From a checkpoint of a small mixture-of-experts model trained on Wikipedia: 80 experts in each of 6 layers, 578M tokens.
Below are experts of layer 2 (counted from 0) of a mixture-of-experts language model. Rows are named router (the router's row for the expert), gate (a neuron's input weights, with its number), up (a neuron's input weights, with its number), down (a neuron's output weights, with its number) and show model dimensions 0-127. Each number is 128 + 24 x the weight over its row's rms, rounded and kept within 0 to 255. Numbers have three digits each.
Before each expert's rows: "comes after" lists some tokens at least twice as common just before its tokens as in all text. This comes from a sample of Wikipedia text that the model never trained on. Tokens count by the router's weight.

# expert 78
comes after: " |", ";", "|", ":", ",", " in"
router:143116139119080137109127116139123109149127112121120105095150135154121137114169106155121081153117109124143139137119116140136130175138150194166079165080117119129098128096121108120130124132148102126121136089133173130105137103095138090115121078154095132134113137165116071130148134179128157123138135153100089101123111181091149125131131102165123133138119113128088147073171108131127133120151
gate2:126111143117115135086174134124156173146170130131173080121121104121125114157174124094125137173089102134134168138157089143114140123106113129151134107120129193131096121113101090100120156135132192089161142121127120141132165147109122107136116114148131133120116160142091118120133118133131152145119116166129132142136139133159117164157163120118176082125060107138160129115129155105127154110129
up2:119092182128135165137188108127122135100132134185152160135100138117112159153105131117095140157130132112077135135093135170085158126129139155103078144141131131140104092168112155155162128133130136121116141133108137127101105142129155119147136137140100107186113103123130174156143123160125114117156134131112135127128120124127094131127138057170106176097137118142132102093132118160130180129134
down2:102118140133126136157111144115094147130109163156102116065118111124129129146151103119111182121174108130131141112137116115153140135129141087115109154101166163121197106171128137134154077106158096119122118131116153158116117137098122105107132107103120110140119141084112131149124086132151119180138143156135131072155109142128116136142128110167178106130140133159156113091176117101173150123140
gate3:114113121152108100137164110147102124154132142097132162126118116111129108128133132133109156143165130094124166069149097142156129143134121125154140121108132172128129137112097091168105155105119101133103120149185187145149048119112130115136142114098125140142129137154141134122112114104097089162159186140149131133111091116110125131105125174148136160125148161138074111116148104168150138162125
up3:127097112169115141070110094132124103123138120103140147191139100084134141126097150126120180133118142131118188113149113129111156134135092085142152147086152109137120140144100121131118158163084114180146155110129145147167116133084109132124118150113159134106100133161149134145130126114111097101189172143125152138096141148148099144149139124144127138136146123167140155119114108112079136113101
down3:080155128118138136127137095143111113072128097138178119135137127133186094127110133130120136136106191116113144065138099108143117138098135131177136149134111118178140174110118142114155147135123137126154118123125127133098163129179177109158155096139119106108129103131122089120128155119121117132160103132147084134133134164121171156132123077115125137124130094155144115124143141150171121107180
gate4:178132118172084127165127123126159141144122157123118136150124169114149113129137138153158080162108101141157125134142102134120117064095131129071134151112126096106085107133160150131144135145143147155137134120147162186167131141113143140124148143124154128092152115144131113151139154118143161101110125123114076145129124146100092121140108152151146131122121161123093185102105119109111136197150
up4:156136119120126112125128148143154096144128155118148096108090070137114144122088115142149124115146126124127196135124133091124148155111138160135120163142118105156173146094077099128100115094163149129113143142128129134102117111145132090091105169170180108094096110079141165165134132114119126130139084129155147096133170116098158122117161133132111121116105104145117136089126149164136129091101
down4:115126119115142145133082104141093093095143099113161061166093085139129132118117119139131132130107129188110154098130117091119133159095186143131134118136082111134161102119111111164122135123169119109110141121146125118137138133146104124159060173136132136127096113119105156125146101120162123133145121101149145130079154161112122110140153122141119100152128062117151162127159136138110134098108
gate5:134134160140103133073132124127175116080134106095101132121125139111114129132129152151094122150083090172120129140141083118151141113095102139155093180211126129118110147128139125147144083131142136119140155127151125172154112122123106141089155087151123100120131111124141115129097139125120096138111113134113092157098130114129115117120103110068119126138165095137102138061124150139118149096121
up5:135122119146127112124100127153153110144121147128110110094153123137190164096148133071152130090094141170145139118119129165101105061128119103127075136141150117160145148140129131154087120135140061133090091110183114129096116161107128104143106089159114169097134121137127143127129126107134109139094133144158103144142136138100131103133159156135121161172129124110083113113127123126143148105106
down5:105109128114138144077136161189131087145145130137140141105109104123109140118137066161149128110110101101139088101081110107180121119122164125116176140147098138142174132136108151142100160092107096143107122131147138168076104147111117118119120116149100133092145102139157142113114125123121159117111118150110094162125117091124111090098146114111139145147186149161132119102117119096124163134130
gate6:139111124132112141102141117120137138111101088129161125141151154128169160093106119128122105129156148156148128151111147147173114101147147126135113128123183151209104141151130146129185107127106110074138091115119145129160141139105166154171129133086122120130109191131111130145187141102140128142086144112062143136150162122124159116120099097136105133117117157125129118091125138133132131125141
up6:145121138114112132104139158139135144099118144145154102121137131117082138150097145152144158110096137136105138093152137115091147135145137100123180161139079100119102119117124099092131122118125138115151142124125069127163084165164083143138117072145140109107108131121154137151130089159158135152154130144171194128119151117099121132123142132124096108092103151181133148102107126120187113106140
down6:157125119101107122113103118107107143129112169184100128127103138119060106112133117160096152158144134158154077123106164147122108142136139147151158091093156100138123117142120117148115137135140104118093122087140115126126090086154095146136108104100095149134141126126171164159152134169120114129099113134151070122084167108156111125130149136132130072116123109102111142148151163149122101148113
gate7:097150163144156190163124143137158150118098099145137135118167163123140108112134134095148078118136120084123126129072072137094130177108113127128160158136121141139113145087139141108160121159136149123131108160139150151165123129123131135108156170162137162126135116164170107128092112106117142101162102107159143140088130108156132103151104114125098162153140174137146120139119138103091142129143
up7:073170087141089140122156116098117172111107127096145118093112145151147135141131114121100101137151117105134105123162131113159150125127100142113100119169138161083128137121088119104153128132119198120102133089125130096131127137118159117111140180133111109117122137164096130153109101134148146155132132168096123117147143152134107167154128091120096153126131116071073088137140105167146148116138
down7:109126107150118122115160135117139133188145123100118130159144136120148113120100128129158142139147148147125146116111118098097183109101134137101108146104147122152087112128137151120127165161125089137094165153189166106172153110117100167165149123123093145138100155157142128108105129168118126131118129145135168171170192113154140115100110094100122116152118120131103122141160087126157141119084
gate8:137086154149103134109103119102121155147143108122150123160149119125141117133118126130122135112150127108140125125155147085145135132133155100095122139136126126114060104145183116151130109152185126104163136111160131139148113113147097165150145100124110137127143145123174140130084138106163120123146128144098170130096133136163141111101087122083071107084155101136148111185107094107161081112110
up8:181128166097140109101142129159110155149135102130107107116136149089173096121146137113093179109142153114133110130160150136131153115102135095165137143118208142138099118112099129099098176109121083087144113137076150127140107109138143129089113136124120148126117124121156123131137101180174157143148093131119150155095157132133115135128162167100128104117132157120105136161155135129127131149150
down8:174153126144085129112097111136175117099120133129139149119136148120117157121121080113099130125117130180172122153113120108147133108123126139139119111093167113087154158076108143107142148129135115121126128112124134093109113102114112159088127131119120121163100153120105111145168116093135092135152100194133168122137134166136147124143075124113141090085074150138117138110150191155152129123121
gate9:113114121085091171122149144152132132117119136126135136174147110096143085190088143103147095141135114131160112165168090157139079137134094145089139131156144089184109139122151128140103141111157154108140120136142124091166152092137101155103124101179122118116109152091112114100090148118127117135121146108125118109112175142142116123145161147141099124142107141150118132121168100088107140123103
up9:184138101170183126146152161116134142114158115107124141108097108087135152121203144120102170113150140158116122130118158132106175119124154133070137142157125117108142112138082077142120116144140086118123107161153120138143134124157101121114072102124107130135113140128143130116175150129112098097103134140129126104133093160130123139125118081126159143120103167107136130110107122144156081138115
down9:154111159126129126128119156108115110116188131096138115078169149104115146089086148145113136143106129158134132158159116126126144108090164126116175105119106066151170087143120124148116113121140099181138096125108111158125127092164138144127123120107105158168161113112111106123146118145132107131108139088103161145140142115124065095159149100147152128132106116139116090090118115138150135092145
gate10:142118124103112133151151121102115119115160133095116117103105132101127162087116108097127136147108149089136141143075125126136172111043149119136148159093162117091119128115170112138124157133127118121145175118135156090137145152111182117136112143169136109175109147145179099117131123123160134116144136141133138084123153113076081148120148140132093118133125101085147118110172109143120116142137
up10:145139089089099133090149173093139061150080116168127103093140132150121131156117074114114148191123153157150122113121111105138130134110121153159145162117146123135107163127148146105129122115112145125114047132128109137135158138172100113129132149161140134142159137143108122099117117119147106156112112117156133079143121123136128119133125177129153117111120107166112147151133140112080141091154
down10:094161107116126108150117151127138126144154135102129128111102144105124130111170114149152133117178153105179120135112150170161159132148100155120167165168129107132080099118130138154159072105139148142142119120108098108176141124137133149160117116138120124116127076083113152128127152116059119107132164141135115124110123109154114096122128090117166102105109177155072104147134146135136141139132
gate11:108118141141099157114120095131125114137124152130126153148134154172095071133097117149114187126142127121108165100091152163146109133126136147142096080096112126082105091133111113128113140166124083128094148167138132161141130112144118144127130125155180133128109101102112137121155133127123119095101150126088158130100143138113119084150170077135129161098127096111109133100168096106128116172157
up11:135096163132129168161136098141175154072082125110118131154148146080129125132085133093143127157128121115111109106130135156141093140160170158160108122088107130137101132149066119130138136157151113111115131126151100128158110137124096174064093093173104094153120110111121124120117090130116134114107132165098129128150129114139155139107123085148153126131141107137142095087143104117112127128099
down11:081138112176093138153086096109110161090124138153149141132108138137116135105147135160137132141130147138135136115103118144123122153135140105151094146112131130170122157101146154156142116154106108136117122189158108097139104124121150153156148106161172116130112085119179137165148117123106093185102138136097105120122166137107115080141093124178139151153126139096125109187126132160134107096130
gate12:150122113083167097123132106119121088150125113125103115119118137161161147092130143128098124157118179132111148117124105082156113137118111095147140159091124067165105099116141107093133119173131185130149138179135160109155142126123108095117110110141113095128188119142134133127153159108103145127145101118101143118108131123139112128114099137142116154137156130116190133178070152146141116133108
up12:155139106125145125132108103100158141121145140099157096115130091135156092104150137074147131091119136126129080114139127116166141145107089155074134131159138129132068159121149130166113126068109132158139104155126090151129137121124147167163084144186122128117135111105100139138132132109139118154080123148093110152140142129092113094128143154091159130148143099093110115132139094096103131151131
down12:124136115141159143136065166143104111110143128087142107127153085133149076153081127127150150153132165108115098138142120120099105162126136127172108130107140130131143129152120127095097124163114175128095153121143122173094156142172129103124106113125133120138132166120172177126124129147120134056108090132088124096146131108131104101147105073138144133142154110129100156140126132122144128142086
gate13:118136122109102133136132164171106128126121111062143130126117105158135130125167079086132080125129143130130139142107075127138120141162126140127125127152107139131102125135161142163104110143101087145122116132133087153103142114128103135148125153116130199132133081098092176152138130182096114142103128148133072128118109178149111136148117133161128115115156099118158105130096122105153142156083
up13:160130142122138135184114135125140156138122155170148165093103119146118156142108101154131155140094133146166104138102151102161127151169142114158117148170114129112144187102155161134085096139106150093145173132135131143140127130131123154132143141144116111132139183080107118135154118157115113091135124111093139127140122118116132118112089115068073152168113147137120112159087117130126133094091
down13:126067120134126118110137090136154142148115148106124157104077125098170145166140136129185125132098121127134149145131183090154118125099099112166107104076138141167144111112120165123098122125155103168116127144130109138129093105177140163143113123129092120163150135083126124084135139128084146116140155135130117126148094140160139145171144158124140132135136145092109130135099091140101084145141
gate14:104091137118150188102150098163133115161115109133130163128113146117115113167131134188127129110130155081111111089143099114159122140118154112100095101098167144140156165111139101099159164134125137113126084129085142121140144049139143113159114098129121127081131129130143128137111110122151180115139129141161150095148128092116098142149120154138107151140161129147133162169109143128111141140113
up14:109137112163139104094162107150098071156108129114112140107130113111145098119126119148145164138106122109152106134147131126142112159145146103155113105170123149110137083125157121140083097095101085068089156122123127093133132131137115087102167142169172101151174104112130131084123148106131085107132131153120165071128116108149125125164129138148137126152107103139126144175153123124118127103146
down14:125146127096129098146137152133145123120099125143121082140166139133104109149141133116167106139079150141188173154144129110179111128154137147071124129117122082162112130150134132101140155068132107148117134124099145136084112148131107150104121135126134123133160146151121146119139181119180175144106171095153125132159105101101139118143110078135117100135096073120115119160099130122134128129146
gate15:088129085137100173112095146101113113107161088183108109087118136144108113147105146140168124146164107103147144175111141121140104072104162083152120131145141132098104172140132114084123113175163139123148132102158126163161161117126172150163125145104164140135110118159129140117104129142130139132120124109119138116101119148114097106160123131127123150108165122145143149125122104106091171138156
up15:132126115128121088114109127145103104137104152098131134102125144093123091147069118127095098125178137106142121075132147153100149156141130133118120176143127121109173101135101124185142137110107147108091160164120101108136142108154131139097123115077152121145100135138115171167103096118135112181122133128104082118118117127171120144130139139115155115144112132095111075096143175131149131120167
down15:167107125115105179112127122132111173121151123166144113152118142142131177132118126097115113126103089091126106133142135128126169170095127129165152204126139120143156150152153134082166166121106150142148134142181128091123090088178131137155100125160152171166116113122133108129114163135088120111119110107120145123131119098115099121083130123150112138113145168106148126142135128107130104160145
gate16:136108146093122123139139105111143163134113103106151128107114139141104106137152150111109134100136130159102166155159147155122129113165113131121134134101173154121156120129107131120070100106160107152077130072132103150095078120120111099108084159126108114120143136108183156142132087112145143119171131129121127110117130168122112174111130157105111091125101150110134138071139161166146144178130
up16:144123105078165118138167117131131104157160087152100136162143178105139116117136148115133119141125148166107124117146142182103127187142124116118130123098136078105124136142116139126086116135142088162107141152116161149093153105096124137125157158138155116136134115144162117109183123158127147126161146093167128146103159064110139107100110148135156124087160120107097136119155152140120118095114
down16:129132111126115148120117118113160152141128072088106112131122146163113151145151132114151083115096139113125138104140121121140122093087121101130134177085123130139128053068123126136092124125124105168084129149108100103105159164143108104128111141129144114163081078113133138132143122108100068146141150117136109137136118158131112115093134138136106132158087157147133124172124128109104117179096
gate17:139178148075139109148144147138109157110156110092134094175137067153109126153132086095117115138138165119135166094099113179076142144132112121111140129165128149146147116102164123143117102163167136202117149105163140096123119159137140095151092120135149120114120160115156125106145162132130103105137125165161101107138137161100136123130142112120154129126124167147115150138134133144110148139143
up17:130129110124119111140187125092112138150088104150161106121148139152134134124128172074130133120136178147096136157131125128106124116115124083133180134115142133117079120141144117119158116120126087103129133098127140095117124104127168172129108110071108162139122132144131174126150116127132141092148165165161172104133092154157105206106107150134118129135119137147159145142132103168120139126099
down17:146120141082165079121111140135129120110151103156159117137089155157121079133139121110136148136126139102165116138130142116136120136132145102081130140182094107101092164123100141143137140120098101144078127144156103114155152156127154185134099159155177157103115101167123161110122140119093125141110137094095079116109152162118137112109123125090125158158150123101141152135139103142121108155161
gate18:134158086131082117130158099100128141129114150141146124091135091138142120121126102166136101095148139139148130135150120099117137117130133160161131154164155155164131113104127134112134105091141154129143176118151146150126107105117088140140128109145100166149100104188175142111121089152140124143089117179136113101142105120097171142135162106151102154127071093122129128088115180112148108133161
up18:129105109165145144140090119119124125081131130182121119136106153145077128145095096130127134099132110107158133150138130106145142138096115141144088151130101112130119191136107107160134134169181161138098127113119096117131078108154122077095094152100139141090157121141148098125159153109117168149115126080141110114135140105147139145122114170081083145110123086121095132119103105132108119133121
down18:148141160120166140152154134087086107125133107141123105095130118156126130092092125082154165123135145147116123099139145105107154158121109133132101152124124114103125123099153123137135139136122109105109106104084147124082139125122109102110115131157113164121129143093091104109125120164106118104129101173140118070170156129156139094130093144141144143180135097186137106066161086112145118132159
gate19:136097105137128143136144152191173149132131138139100137145129115153131146116130149137122103149132141119132091064156128106139094150139132132146141155152083123136164147096102135140139125178076142135127102158143099153109121130158135136158095176102125140125145151137085149115135093117100139107154125135129158144106124117142141166111153108158140091155088140135115100101079199123101091149143
up19:124115080143087120120151129147140118138127133163148139156077122145106142099134095118131147167124134135147155135157137151131166144131155133144135131133178130095095139107073092114137081145139114133141094085191131157151178063096116115094129131141130135156101138139109125121115117162113094120155156153122142121145121108147126129133132120128084149121101147147096080093158141099089158118117
down19:163099102139116133152131117125074150129113138117081142112048083137127130130160117130136133139125161111127103133135140141141147144153123145135083147101110122100118151101125084151151086114154059156130141134084132111099138121060106148119120110155137110137105141130118132088098143128093114103106131101137137146146133147110112137150115141135152145106174160152109069145139152133147160110104
gate20:101155150145155150135123108139144149142142095141125119133111153129144108141142109073107118143174110128149073145148149125141144103125167158109116127147156112169145157148130126146125142111130087114117139117127158131063093114147121126169146153120117111156154109170102123146113150132104108116107114126139171137117155163176138128091157129104097080114091136131159160090153080107124129086177
up20:125144117153096139117110150101159126157098098158134109090105104132114151147159141094152118124136127130137076122126135132159174141065153156107110111132104116121103092159126115112158148159124150145080164131108167155104155095122093107094108145089108137132109091131112133119121139122092086124146129144147161109155157114121157142147124109182108101110129073127149128080099145105121121093124
down20:114143158076129114137099138164106140110080088127132135120137115130109141114128118104126129114111141121073143103163125090169163144146129150119123127124165178102087108132138134127108217114157089131149110103153179149108158132142135159120080122128127103124125143127125137090143131152124085145146137142172120140129110094116117120123109132097099142151165092106170139118154140140091105104116
gate21:126162125158163130120113128143105179130153098184071145111129091125161137151165166135133105115127115120163165157108140137140099122134132149136107137187176107104139139121118147143159166134109105139164115092108134094132152124143166135094118163139137106166127126134132160112158178153161161141103121134119142154137134112115092146130142137148110139156078145080132131171112144139112138095147
up21:132091122146106146111124106127137128148106164122121159090096151109113157167129120126130138142135133121136146093150086110100120155101120157123106102138099091087106159104126085110162111154092116116148140105111128143169085114154116148149125117143153115134134088096180165090120124102146114118164110102103131192119105115092104107132150101103134113142142081158162113104129176120157137156150
down21:132127127092139129121136162134112128104132151137137135153126112122134126123131117162160182154136131154176086130179123131127123132130118097077147134137149061118127173118132137119132150088161146113125157095102148112148156120107171111087122113113123136106116151156136184155118095115187158123155149124166114147096114131128163144102127098134106166125133107115102070143116089155116087117119
gate22:173126136118150144131139133101172140162110111107105135107142125110118122101141131152151163156121158095110126127103131147129111131165128121105121133128069171101108151093148089144159109092087111149169084107148118137128150159137127103127118101153124090131118120168154153093124096142103103091114082120142129158126165146134155109155120124117115129129135147127128087129167204169147101122168
up22:111084143133133121166140117113111165083163129119145116152112138124151134148121198125125089145175113169132145165090125147127146105145151151120130117110123133117124173115163119151148130124076095129120142141077092078110118132074155130181139072084112125128126135157132129132089174153130108138122135141102122105142108112134120114131142144139149128130152141134119145132106117127151078175154
down22:135130092116121128137120138102138155162143105141077136130113117143144102122106146142119145149122087145154106134174147120149113106149161113131138107136157107117122103126144123110138125102163098137132152146085142180112154118118155114136121121129106123099098113096086173095160135119087101112137131152169108185108132105110137148106209149138156157160071141141125107095092142114142118107172
gate23:079102139111155124092135149140169137137087150114127136133148133117117134117122126087131160115215125088136092121181134125098108083146118149149080144154153120128140119122145122108098107132106142111144117097161087145145075141154125134108168113166101144122143124104136109117128085098144144127106172127153124122161111132132110107062119172117154140126140103107125144124118148111129159145108
up23:148127181121082135139152124102078140118122133126098124078114104150138091121092162119154131169120122097085119100085131086169126152143124128103136107126130118096109125089088129120071084142133115128118134142110111149164111137136119097157145148113137094156155119173071103128142148158153131129093138107143125141164123140148126130134141135092168127107072175137126114154128132138148142125118
down23:152149122158050117170121149114154136137143128126133132182170163154062119137162130138089075134098113129109133128156125132150119138079116189157103120104154175096147123116125136113131139144138129144128124149185134107113103121104127173144127162120114130126090110104150136132138129090114122148093124118112177134159147128123140161133118128116123131100153138131116108124117088141137100164161
gate24:116119133134116120128122172127135097138109141142129133112139121123137093123131093117143165134129173125143110148111151128100085147116157186091085145124160114091135151136151171118117091079157081134190161114132094100172155123145139128135148102142146122151137134163148113107075144076148121120152145138150159102122139128144154151100090181161097139130115134125110133109149121155092124149135
up24:104132137151177102153120139070132143090140159115154165096126155153133164120163113107124144130071143148146133132095079104105149132088193121114115129140104139167131127135102151144098107138122122163130175119117156137123151134142129132131117145128089159111141112138096138141168134160122088151094124122129168114094134137154142153123070091119133155128119165125095117109140142108166093137147
down24:136084122170157145119120140123076090145145127135167103151140162149144132150121148081115063167122125087128087134127067126122116129084123166123125168172148134135117139165119115146162127126146112162071122108127118126111074122118170113109119119109134124151132100097143115119121127086154149144123091152108116135085100142133138133159134111161158134148132137098113108100140110110112119143093
gate25:085125124165141125143129139118110158112119167129101144124108084121058127133155110117119140125142098126118137129111108164154125096102111103110083117141154110143142121065121121123094101164151134140131151113149099091152132125134126111107141123120122161187141113156119140143161144125100098086140072164157115139108115120142129125091139167120099154132168173097154125099140127166154095162102
up25:123079146111147119159118127086126114128110127100095084121175131130209133132107162092108096140113169130124153143127096139103103117146143089126147126141095121163142109135170152111146098135154108124099152169121133114117129102124112161111138120147134099126139118084107100131129112108157112118122140137091147105106116111065107122103115152096132100161148109171163123121159166148164107112152
down25:135110144153119095130091154164124121114126118128109137147144170110137189139109146156144070179130085120160128101136103121104127145133163126107163096140132129136118121119090125113144102131142119154147131175130139128163103102146159164117129124136110172125091157109089131099132137087104134121172084124134109142152132040111119137121128123132165132120101169124127141116134149120164115078134
gate26:080118128132114172096112150124122132124126169123141108102130085131124109083157138141155140128085104131138136152136115123140168129114133094159164128135084099125107143100127122126123091125121110121111156106126133141153120125105109136187127100104107127064113129129150136165097096120098123122149143084115145174088115118186139121177143140116146116123085132108144135104079132108138158114194
up26:134146154114142113128128107114106142083083125129118103185127087116107152115139135094087103129162145098135129094144131099136165150105104135122131172164164105141135152121172117137145164140117145140071087148152101121105142105108173127141148112096142148117123124114130163118110132125127124097178132134142150132109124124098150109134102112133130189161156122138184110154104077170130098116136
down26:164111132123096096110138156069115148135143120145131113096125130133156116146057146075143100122105110126111147116142086118154133112125178110133121149137143105145106119098124132109107083107155115096121138168188084141142127124107167136110114154152129113167159133127143131119121130155128102169148102094117144128124138174125121059102115139174135154129167129155133124144119117140164121159143
gate27:134125147126144139136148156147145158158107123107110148138133135097118146108153148147099149109060174151128129123147138121133162111085130144108148143172097126154150152123106077165109151168116120127119109162123142119107107108108100102132128163148111177163165125137112124159134130144140090186155102102128167141144150125130097119150070131110082096127145118124090147121085150158103142119103
up27:118103107142134124118132173126106144119144131134159135141113118110105144145090115132132090090138133127158109148140113071134175097160117096072142133136140121110122144111146161129116088098162106156145155082147084093131095167125098116162112131132125142117122128139132142128129182116124106089105114146170128099092102126104180117116124131154185066130097150169133120114099130126122120097131
down27:141136132114110139100150082176162162148132089139139141159090122126148114166130112165123144151114119136139092131149144103158173115152116111118111128106122105107163158119108087106085120135119109157122124154156162147118185112150101111127126101145138090155150171083126149113111148149128138111126111158127120159103135107182139106108151104124180116177107132115149127126126144100104117133066
gate28:113196131078142149127136143138099132128101134131164141108135159131115114103102115154118100129105120110166112112148130149141156089114132148083098111131141097133119137135173142153133156099133159149143095083148132171127089136146134114114141092117098129138079107149097071140136128133102131120157105138085140111157105154096133133103117137092086107115103076076157121116101108119123102151107
up28:145081152139151111133111151100155137113171130157147118175139123137145098137106170194197080118147113137135146123132112155087142115108141095122126087094089144133101159123118128093121128124082151128183155146106101152109129105135098114167107152116136085150124150124109141164107109140138144136130124101129134118090131119124114166147116130149160163150104112158104111138104136114110149146162
down28:089111131113114125114149105150102169100143151148137097124137172109152117141086146098156128145135136104144155127129126129120150131132123091145209134098105142157131146110082120103115105124167111130139163168135152125146099073136121150125183130124101163092140136116136125126111108077140129094148127160148115116107142125112116067145125110134168146166103125166144116180111122130108130162153
gate29:121108131141103172097136105123137101154160128179127165148071131182131130133153147164107143160161085122118125143135157112105133152153117131130127118120134135092096197090120131137091087139164134141128135128138094135084142171133120138130131114121082152145138142153171097137151123137154139111160103104109111129148132147172135131142136129086183109132111110125126148152124158139151174093131
up29:127127140122127086170147075087146141091130159143135164133113112127109134141127144091143141103141128119138126124124138092122116110157101120080145158137185175129141133118136160099172156128162062157144132092130121158119163152129124079115118099137080122115168089134105130135137128085150159166126128154122130145124129141132154148123120151100149101141099120105149147167108141183122161131147
down29:100136129104137136148149140155174132108139139077154113156125136109106148107140139125137117149159148191108131119121123123144142097143103152118162112072113157091118134138130137115165135124145105152152098112105158157163112113101104099152150101161130141146111160113097145133107116121189159091096097157120134153113123053106154133107137091131107111098121141109156104117092128086155156132138
gate30:109150093141139122154189121137136151100143135146130104107139131132129116121101109121123149183067151164127139112173138149112107104110122154110129120167114107129145176144154092122130074177144093078102122142131120174105123122159085140142102151156138123119099135167115076093123138122116106127133133152156107100157116117116122119101121114110080119080107107136154128121136131119084138139098
up30:148131099152117113153097134126107150134154117117110133111122138109099120130098133155134133141141102128161130119144084148112114183138103085129152144151085093124110148114164158152106157144121135130161126159147113126112113160129103122117177131129155071123095104093122158170076127101127133150147113152096150089127162149116131119137087154086156114103121107149154134159131169176139115065130
down30:123142167126164105097136124194116144142160131124101118081148119116135133083068136138092143087103125130111123098141168143146086087120112096137152118183135122137153156124117116125135114150146148138088140102141119158100147168149110130106135136090105156116122112157146159139165123128125099147175143168126137144131168097137155099120106114134106178139123139128094161122109111147124112168102
gate31:130080118121112121102103153099138120153120146132131139120094142123143110120102132162154089115087113110145160145102115138138158118163109135128169102124121107172123190111114141140072120140149111128181129093139097123092129153121150172158114168138140130124074107083103175152109138142088151105087136088143114119144121133110128133144118151139131181128124118154104112137132107124089139146078
up31:128116163112151141105159103094141091165140111071097112119106185141124102127125117171119152116116098100131146136118189105146147113129112128101146080136127114122144104116135136119086121150093141164131116113134114092142141154141088142145122144106122123121101146131126101121072154104092103144174135115178089101121127105130136095125107107083153151117163147141134150152172164138118123137091
down31:125162137154136119122116131120113111130033122129156151132127123125177121117134128097101096119128126130136089131144127122081166108107132114163098121120133118126123093144123170096099128153171132085127129108111154137146164100109098125140125123124117102102110134125125135100097122111127058114140103154111124129071065125119120111146117124114129134144124148143089132131139146154181149073082
gate32:124148146164140111106135161121119104143096095124183109146142140118094144127154102168082118123167117106110125144139090084125126128166139110116161159169137133096143130144131148123112133140077134168143127119168072075133149152107122128130133152112108134113117135135184160147124066131151132155158138159109112118107161097141132118155081100146132124129135122084144136079093105122126124143127
up32:121142106143109110114141164101136114119134139145149176148182103084128158132118114138152119142141097130104111127149089161099133160099132131094149122107080108140126153167160155148155161156111101130119120092113121150145179080083128177111144155144141107109134149137144131132100144117128152118126113071159096140153101145123128123141129120098131083099064124121121107128102140120110151086099
down32:141159142110113123127089138112084147147159117123131154130114119130178154129148091118127124116142149126158145140141096128137156138148121175146136122103104158077094131106126157157132070122111133158143109150070142128159106106118155116130161105158136143155114118172124110137117127129089129096146111129140141158125144173084137134124111092146165071137127202097112104120141139108168138152157
gate33:108124137148108151119128119096116114139126090151141118173120127108094127134140195115162127149111098092137143133096164175099076135139109118095155129135165187131104084114091108176126142131115153175111110172130105168123103174100119145101134123154084164139154131164134142128141118112122118100115148110157094124136144159112136158118100141115140147128163111143150118154152130134099107146110
up33:138102079139136136127146126112069133147124120143143147157140114130100114137156114133099079108130138096084128160149148168159126141110112114121150082115125130082130135138070153129095123146147094143161158143150129168133095122115138125069154150131145119141159132136120184096121133130101099106129087123142147116145113079123128148103107138083124106122118125082121140161183172155114134144128
down33:157144143115111118162108108101108142096101134122189114124152149162167141132135112152117103130072181111153127146168133136086130134144117128159139134104113125132149119123143146130116117149143117131160113151138140134162093089094104106136131134106169096126073124147148108146117106104141141189117133150125123120167136112086171120141089131093142119118161094110077097085130101121090156143126
gate34:138111165159121145168148098151126106138130089136097156171102113176135110124091142107128143104099110131127125184118128133161100109108125140129097099110129153147108100127141172147138120114098095132180125116134143092120124162153172123123136079133133112170116173148167168144142115136113167142125172122113120085121131109122117149096095123120156161135117082078143155151142149133108158115129
up34:140132151079108146117143160141121182127128074131151086132093156172131155173111172146142102145131118118112088121106151119145141185129118110168119125164133081139127126142137167122084130090112136102118083134098153123092156159133137126119118109135155118107135119105154161117122095158136120114090144124095142122133101155122149121126140145123125089155131112153147139143127120124147132086054
down34:143137127128121101119162171110146095162124152179138118104161107154156107143133141114140117157138127145112229157080110127156117139118107114158133147118140086154142112150106175149143132118137141112103116108132129172110117170118116114147135172131142130135126107107110149154126118143096125131147115106099144150144162080118131194136122122127135129151146121123106147080166144088172126136119
gate35:160149105097114131119128163130151164151143179097129126125137154122121187112087134162126132132117144117138090118129133117103137092158152126131086161163161129123141135144132104102143112154108163136148143104147126140110069116138125142165110111122150108124086116133118107111138129151135096146110142177116124076155055127164139137153107114122129163164162110164132126098108161120099132160081
up35:116111103148164111132064120148152148121141080128108109126100125100112173129146078085115142136112091142093084130077126145157139141116084128122135087118147119130117052128109098178110138118125159143146122112139133157116161158114139128113127126157104112116165158094126137161129119115147118103114112123125115155147180115106100125112121152168139106109110178125144117121103103135119164123153
down35:116076128147142163142106105108096132109140125145158100114079100151097114180151170141116116108131109119144123120125104174103154159109114121108149106109142113133110157126102127100106169132131130119092081118117142116189154144108119092090132113098103122134140106132147089138124095173107111145136107148142123143091150125114181166164099127140162098096106104103146158125166119127101105112116
gate36:130064118077101138111119126147114121144107147104104132119136176127099100111126145142124109146120117123134087097131117103162146138107138114148072143161126111131136157103137148118049105124154083096093119189132134128121117128113117156150126138131147147128144114071136117119154101155132114144156157093128095141118111161173090103153099134120152096119103093136082141143131147126148132109100
up36:132153090113083129073112079128115130123130152142138097097146110111120128122127140150102113130133145161146122139123122115117103086108161137148157110144170124125144108099124071122092128140105094113102134120117122119130116142149118136130116151110128146116135156114079120120118152139105161166114169161147114153167091051156125107152105172070113134127088111111118155195123150116128127123149
down36:102102144116109139128140148096118134117150136135139143143133149099138115115122126137162118121095116137100131132125155074092123135096109085078087131154105098157120169141153165106088151123148103158101134108148131165135136158114110129177168168121143155136148131128112142149167146120150156095123131155157118111124105146122075154147086119141074089159121115141086186109153092117120115119115
gate37:099082114153153150159119137131159125142118124107106149084113151132116121111174113163117175140122148146151129136096122127113102102102062085179144113094163134151130139147130091122104140172125147115100140134122113144151125125139138121134109106135171115170124136175103173109149093129131107131059129137115116092101101087122125109144177118113133107120141104133131118120107121091080125100120
up37:093137109163072130132167125120115100120136094149111106076147146125106147154122138105131146148172105131120093143116192156104099120109124068095135075124139161136122135130057137159106152118122073127111118125132154158081150168116139142137121160159105119110154135126188124115122131118108118127117167122135157116125118130154150141128154132121121121097154143112128158152160148128137129159120
down37:158141107126137170163093124123123138110104149113122124175154124165163140125089088132136105098113124114147109090142150151100142125142194091110144143147102133118114133097121171121106143087148158102130136124164167172134093127109112129156105101126131141174147176102093131180121125153129119126136106086154124141122188161120130157099148148145128105136118136119101098133132120143142171136099